From a checkpoint of a small mixture-of-experts model trained on Wikipedia.
Size: 8 layers, width 256, vocabulary 2048, 27.3M parameters.
Experts: 128 experts in each of 8 layers, 32 SwiGLU neurons an expert, 8 picks a token, a sigmoid router.
Training: a variant of Muon for the experts, 539M tokens, 8747 steps.
Below are experts of layer 2 (counted from 0) of a mixture-of-experts language model. Rows are named router (the router's row for the expert), gate (a neuron's input weights, with its number), up (a neuron's input weights, with its number) and show model dimensions 0-255. Each number is 128 + 24 x the weight over its row's rms, rounded and kept within 0 to 255.
Before each expert's rows: "mostly gets" lists some tokens that are sent to it at least half of the time. This comes from a sample of Wikipedia text that the model never trained on.

# expert 93
mostly gets: " O", " Ma", " Le", " Ra", " Al", " Bo"
router [121 153 165  98  68 136 162  71 122 131 128 112 131 138  98  82 133 126  71 147 114 104 147 158 178 120 165  93 116 158 134 135 124 138 167 129  92 106 107 125 153  95 124  96 108 108 135 125  99 102 124 136 136 114 135 149 164 130  82 133 127 139 137 136 117 109 134 104 122 155 167 153 135  92 131 130 134 156 139 169 154 103 132 135 151 128 127 112 135 109 133 107 123 113 107 120 134 117 169 125 118 160 114 168 147 171 127 111 144 125 149 122 144 131  81 105 158 123 134 116  90 134 138 107  87 138 130 139 108 125 155 130 179 103 158 112 138 148 107 112 102 119 148 121 115 147  91 113 145 174 133 132 137 169  99 141 187 120 123 110 114  91 124 107 103 124 150 153  87 129 145 124  73 129 104 145  80 131 121  91 101  97 190 105 131 138 141  85 152 120 134 164 129  84 129  99 152  90 122 101 145 142  85 117 148 137 117 107  97 136 124 124  91 124 124 133 111 152 100 125 121 156 121 112 179 105 102  90 102 164 138  86 119 130 129  77  81 164 106 126 125 132 108 137 144 124 110 143  97 124 141  94 155  78 125 137]
gate0 [110 153 133 128  94 164 124 115 106 150 128 123 149 101 109  95 114 153 116 130 141 118 134 107 160  90 156 144 137 133 106 135 140 126 129 121 134 119 128 150 147 177 144 163 176 132 152  90 150 133 106 147  95 133 146 104 183  62 117 116 133 118 123 159 156 143 145 124 102 213 111 179 170 131 101 144 137 117 106 157 138 143 103 106 131 156 107 152 123 155 109 113 110 132 148 114 122 107 182  90 108 151 122 103  81 163 134 114 104 117 142 131 162 134 139 126 125 137 107 113 120 110 138 124 123 134 131 127  85 154  86 136 123 117  92 124 120 110 130 135 116 126 115  85 123 133 115 136 157 139 117  92 123 115  76 181 127 116 150 106 146 149 109 100 127 156 121  99  83 177 126 172  99 130 116 159 112 181  99 107 154  87 137 130 129 156 165 128 116  84 166 150 131 140 160  86 136 119 140 113 101 113 129 122  95 174 152 161 147 125 134 135 110 140 111 107 154 130 124 154 112 155 106 142 141  96 136 106 130 161 135  87  95 153  87  79  66 158  80 130  99 114 127 131 126 129 121 113 114 142 143 108 116 136 137 109]
up0 [154 150 135 121 137 133 155 153 134 121 132 115 141 139 105 128 177  88 124 132 159  90 122 155 161 136  96 161 112 131 129 173  85 132 106 122 139 108 147 141 107 164 159 104 130 113 123 144 136 111 120 153 122 143  98 102 135 112 142 162 106  89 126 129 138 115 146 127 136  78 118 113 140  93 156 149 128 124  79 137 124 123 118 145 175  80  98 113 107 104 151 108 112 181 145 133 155 160 134 129 136 142 142 136 148 126  74 107 122  89 175  89 156 133 143 105 135 126  85 155 136  95 125 110  83 111 100 124  78 182 150 104 141  86 139 108 103 105 103 118 157 142  96 106 119 129 121 153 101 130 165 111  96 124 128 132 115 132 162  93 110 134  94 110 146 107 158 117 104 149 126 121 119 105 146 120 169 146  98  80 101 107 113 147 109 128  97 115 142 168 114  99 174 161 116 109  84 132 121 175 151 127 141 147 128 110 168 146  97 162 125 134 161 117 123 187 173 137 109 156 152 144 125  94 150 167  97 119 120 101 103 129 131 130 104  92 111 104 128 160  99 117 127 119 112 145 114 159 105 125 174 119 104 122 155 167]

# expert 65
mostly gets: "b", " b", "ba", " Bo", " Ba", " Mar"
router [105 152 156 117 140  93 120  95 147 106 125 132 165 118 134 135 154 153  45 144 135  78 136 105 159 127 125 122 105 158 121 102 138 111 155 140 108 107 128 120 161 114 116 133 121 136 129 109 137  96 120 121 121 132  92 127 112 151  85  97 105 106 181 127 125 115 132  85 134 167 152 136 103 109 111  87 123 126 113 154 149 139 175  96 129 173 138 118 120 126 153 141 127 112 146 162 130 150 126 141 134 157  90  90 119 179 145 117 142 117 161 167 143 128 104 116 129 145 135 103 126 111 139 124 103 160 130  99 113 147 130 150 166 132 112 101  89 151 115 150 107 172 137 130 154 131 103 135 142 149 160  88 159 121 183 111 150 120 132  93 141 134 136 120 102 140 141 135 110 133 109 143  75  89  95 106  79 111 111 129 116  97 142  99 113 177  95  84 114 131 146 124 126  95 129 143  93 123 128 145  95 103 126 124 131 138 100 145 129 188  90 119 141 110  98 107 124 138 109 121  84 110 139 164 169 153 140 135 108 158  89 138 123 126 147 149  79 195 122 102 139 160 107 124 147 104 105 144  78 151 163  99 126 108  95 131]
gate0 [171 129 122 134 140 119 138 124 127 109 135  90 178  77 135 117 100 128 104 152 102  97 106 140 110  84 140 151 105 113 139 126 117  81 154 117 146  87 154 132 162 119  58 142  85 121 127 129 115 133 164 134 112 151  88 140  80  79 122 140 114 143 104 102 111 110 131 125 161 144 117 140  77 146 121 127 148  70 186 124 192 163 121 123 120 151 131 143 175 158 136 133 148  89 150 119 148  58 119 136 108 141 125 109 118 142 127 169 124 116 125 155 103 116 141 134 109 120 130 138 156 110 150 128 168 120 141 137 109 129 107 146 133 128  70 151 124 130 124  98 121 155 137 149 116 149 121  75 108 142 107  99 125 122 121 114 135  91  94 143 141 134 111 105 151 101 111 109 139 122 144 108 160 133 143 127  87 142 122 171 101 128  79  83 110 147 134 166 120 156 127 101  70 113  96 147 103 118 114 138 118 153  97 123 120  83 117 103 132 108 162 126 112 142 127 107  96 159 161 124 118 131 175 158 161 131 156 169 110 127  97 116 131 131 115 142  91 141 100 118 158 149 116 151 128 116 110 139 105 128  94 129 105 155 150 107]
up0 [104 139 134 163 102 156 106 107 100 147 120 146 123 119 166 105  96 165 179 108 164 151 149 114 155 150 119 102 150 140 128 109 185 144  97  84 101 139 122 101  88 161 176 143 168 128 109 109 181 139 101 116 139  82 152 111 123 165 123 103 157 120 161 135 141 118 122 149 102  81 111 117 111 119 126 122 150 108 110 128  36  97  89  97 142 118 118 132 124  96  86 139 141 165 101 129 105 127 130 120 142  93 144  71 136 146 103 162 112 128 118 131 119 136 157 148 151 112  88 119 120 152 116 131 112 146 111 161 147 127 146  95 103 106 127 136 133 117 140 143 121 102 111 117 154 142 143 174 119 121 164 151 169 119 115 177 157 123 168 116 110 157 126 149 100 153 186 127 123 124 137 114 100 134 122 144 127 137  87 160 153 121 154 156  95 105 124 148 155 120 120 186 170 133 162 134 143 121 185 139 128 155 118 135 143 144 117 149 114 154 110 144 149 138 101 182 121 122 111 111 135 152 127 139 113 140  96 149 130  91 132 115 122 139 117 104 135 142 135 140 117 127  84 104 130 140 153 131 148 135 125  86 151 114 139 167]

# expert 81
mostly gets: "ri", "o", "ry", "lo", " Al", " I"
router [121 126 141  85 120 116 120 130  89 105 106 120 181 151 145 114 156 130 147 164 121  97 117 115 137  98 149  91 106 136 126 140 126 124 152 168  89 119  95 176 131 107 115  91 122 109 159 120 126 104 125  89 122 151  93 141  85 140  96  97 109 107 160 127  77 106 112 118 160 182 118 142  78 113  96  92 108 173 152 133 193 101 139 109  90 137 114 134 137 166 139 160 144 124 134 109 131 118 163 134 124 152 141 130 173 153 132 113 160 117 146 130 151 128  71 154 100 162 127 100 111 111 119 104 158 159 114 117 125 122 122 129 172 118 127  97 145 133 132 139 147 104 158 123 113 145  92 148 115 147 122 103 143 128 151 137 144  93 149 135 117 121 146 155  98 163 133 103  97 163 112 143 128 113 101  87 115 121 143 112 127 135 181 130 156  93 152  79 111 129 184 152 113 117 146  72 120  86 158 127 124 107 121 140 135  93 107 115 124 156 151 119  91 113 133 133 133 123 135 118 111  98 126 132 163 140 133 104 107 116 120 121 135 144 147 144 137 157 135  62  94 139 113 131 130 162  86 101 111 139 191 117 120  85 125 121]
gate0 [150 138 136 101 181 169 152 105  98 129 127 140 111 107 169 129 162 123 138  87 170 119 140 151 132 135 123 172 107 109 118 140 142  81 117 114 130 129 125 140 141 157 119 152 109 179 151 151 117 134 110 122 111 121 106 105 125 140 127 104 110 114 127 144 124  92  97 148 139 163 131 126 118 138  99 159  88 163 157 126 122 127 150 165 115 103  94 134 147 116 163 102 133 194 155 119 116 134 146 135 124 149 102  99 145 119 122 155 143 138  90 148 105 143 184 149 138 115  87 133 163 150 119 106 138 113 161 161 183 152 115  93 137 101 142 129  93 131 109 105 116 154 131 111 115 139 120 116 149 123 195 154 138 147 156 136 113 136 181  94 143  87 107 138 112 125  99 112 105 176 150 119 128 106 148 105 124 142 102  85 111 134 156  87  95 132  85 141  90 135 162  84 136 123 137 129 110 108 120 149  70 129 120 124 155  81 106 127 104 185 101 128 116 106 164 153 138 141 144 119 137 134 130 131 124 126 120 159 112 149 155 100 140 129 176 113 102 126  90 115 105 127 152 130  93 142 110  88 107 150 136 172 135 185 146 137]
up0 [112 146 140 122 146 150 124 155 133 176 116 129 164 128 109 141 165 148 152 124 127 116 106 100 108  83 117 123 110 163 154  94 130 131 102 154 136 122 133 132 142 112 138 125 105 141 116 162 126 151 124 138 135 131 155 119 103  78 125 145 101  96 102 142 136 144 135 154 101 115  85 144 111 159 136 129  72  87 125 137 104 195  93 115  86 144 126 170 120 120 148  77 113 188 112 122 125 142  73 161 146 152 120 128 114 166 103  86 146 120  81  77 102 116  89 156 111  99 109 148 106 110 156 177 132 125 150  97 110 117 128 113 153 120 137 114 143 123 125 148 139 162 116 136 132 163 139  91  67 159 163 131 112 152 112 131 163 165 134 149 145 141 103 122 146  98 140 158 153 140 133 172 122 130  94 156 167 129  85  92 164 102 123 143 152  77 104 116 141 135 132 147 134  96 139  81 152 112 109  95 123 149 110 143 116 141 118 133 130  94 120 106 113  95 126 160 128 110  98 103 152 121 100 115  96 106 141 113 125 139 114 103 118 147 120 169  95 106 134 147 107 109  93 106 120 149 157 155 148 149 106 133 121  87 120 160]

# expert 89
mostly gets: " ", " the", " a", " The", " an", " his"
router [106 112 194  93 143 116 124 112 114 135 129  87 147 144  75 106 145 153  78 121 127 121 130  94 117 163 141 132 150 133 176 138 121  94 170 129 108 111 115 124 155 119 169 122 129  85 118 146 146 113 159 120  90 129 112  70 152 144 104 119 139 135 144  97  96 142 133 121 153 154 145 116 138 120 107 125 143 101 114 150 143 109 135  93 131 131  90 104 142 121 117 148 114 153  88 127 128 127 157 120 115 134 104  97  95 107 136 103 149 103 165 157 182  85 105 163 111 170  96 171 146 130  96 117 148  98 125  99 141 117 134 123 124 145 136 147 138 141 116 134 114  85 112 127 137 153 115 138 141 209 118 114 169 104  96 116 150 103 104 114 136 104  96 155 122 108 111 149  90 151 137 134 147 140 157 106 107 131  93  92 100 113 113 116 111 131 142 160 187 148 176 134  95  84  80 138 123 109 116 158 133 101 151 154 132 107 151 175 139 133 136  99 117 140 145 151 139 152 140  99 103 139 104 136 160 124 148 115  91 128 159 119 123  84 107 125 107 155  99 121 130 127 155 126 130 155  89 114 144 109 123 125 119  63 100 109]
gate0 [149 142 124 112 131 139  45 168  88 134 143 148 140  80 144 112 138 143  72 161 118 147 128 167 124 120 151 116 134  99 149 130 173  83 154  97 145 107 102 119 133 168  82 147 130 118 142 117 123 100  90 103  92 145 121 103 136 127 117  92 121 108  95 123 119 141 163 160 115 151 124 113 129 151  63 132 148 139 134 129  94 183 122 124 137 128 128  98 195 176 139 129 166 158 163 151 131 127 126 123 129  89 112 139  92 116 149  83 118 144 129 112 153 106 152 143 106  83 141 154 147 107  82 110  96 114 116 136 126 115  96 175 120 190 108 118 117 202 128 133 106 142 144 164 131 166 132 124 132 122  85 118 145 117  81 157 132 147  93 158 126 133 146 153 128 131 136 101  98 119 102 117 117 122 125 132 127 108 132 106 123 108 123 119  91 132 140 138 138 135 135  98 134 115 131 139 112 133 142 156 186 148 122 113 128  99 110 143  92 114 141 125 129 166 121 160 126 172 168  89 112 117 144 112 142 122 138 142 135 129 116 145 133 163 126 134  91 111 163  97 139 128 131  90 116 137 121 124 126  83 115  92 131 142 132 156]
up0 [101 135 127  80 145 109 159 136 115 145 106 103 132 123 132  82 176 129 109 103 164 128 128 133 145 113 141 167 117 128  84 168 126 149  93 101 109 100 147 128 137 166 149 127 180 136 118 144  97 158 117 150  97  76 103 131 105 211 140 127  86  95 100 113 105 126 132 133 135 108 103 151 103 127 136 130 148 130 112 134 129 125 128 174  65  97 133 140 149  87 179 166  84 110  97 144 172 110  90 163 149 141 140 153 126 136 142 170 144 115 107 121 135 105 132  97 145 110 138 132 145 120 156 133 143 174 128 128 125 119 143 142 137 131 102 103 114 152 105 135  79  60 128 108 148 131 123 145 118 107 164 138 140 132 109 128 132 127 150 133 149 127  85 143 150 129 132 119 158 158 120 161 121 152 107 105 134 116 153 119 147 125 158 127 163 113 101 127 132 163 158 108  89 140 105 124  81 137 108 102 146 128  55 127 162 119 131 134 132 150 135 134 147 111 141 159 140  98 111 142 139 144  97  83 118 141 126 113 128 134 135 107  93 177 137 132 143 113 134 178 139 160 115 134 125 118  96 110 125 117  96 130  76 163  96 150]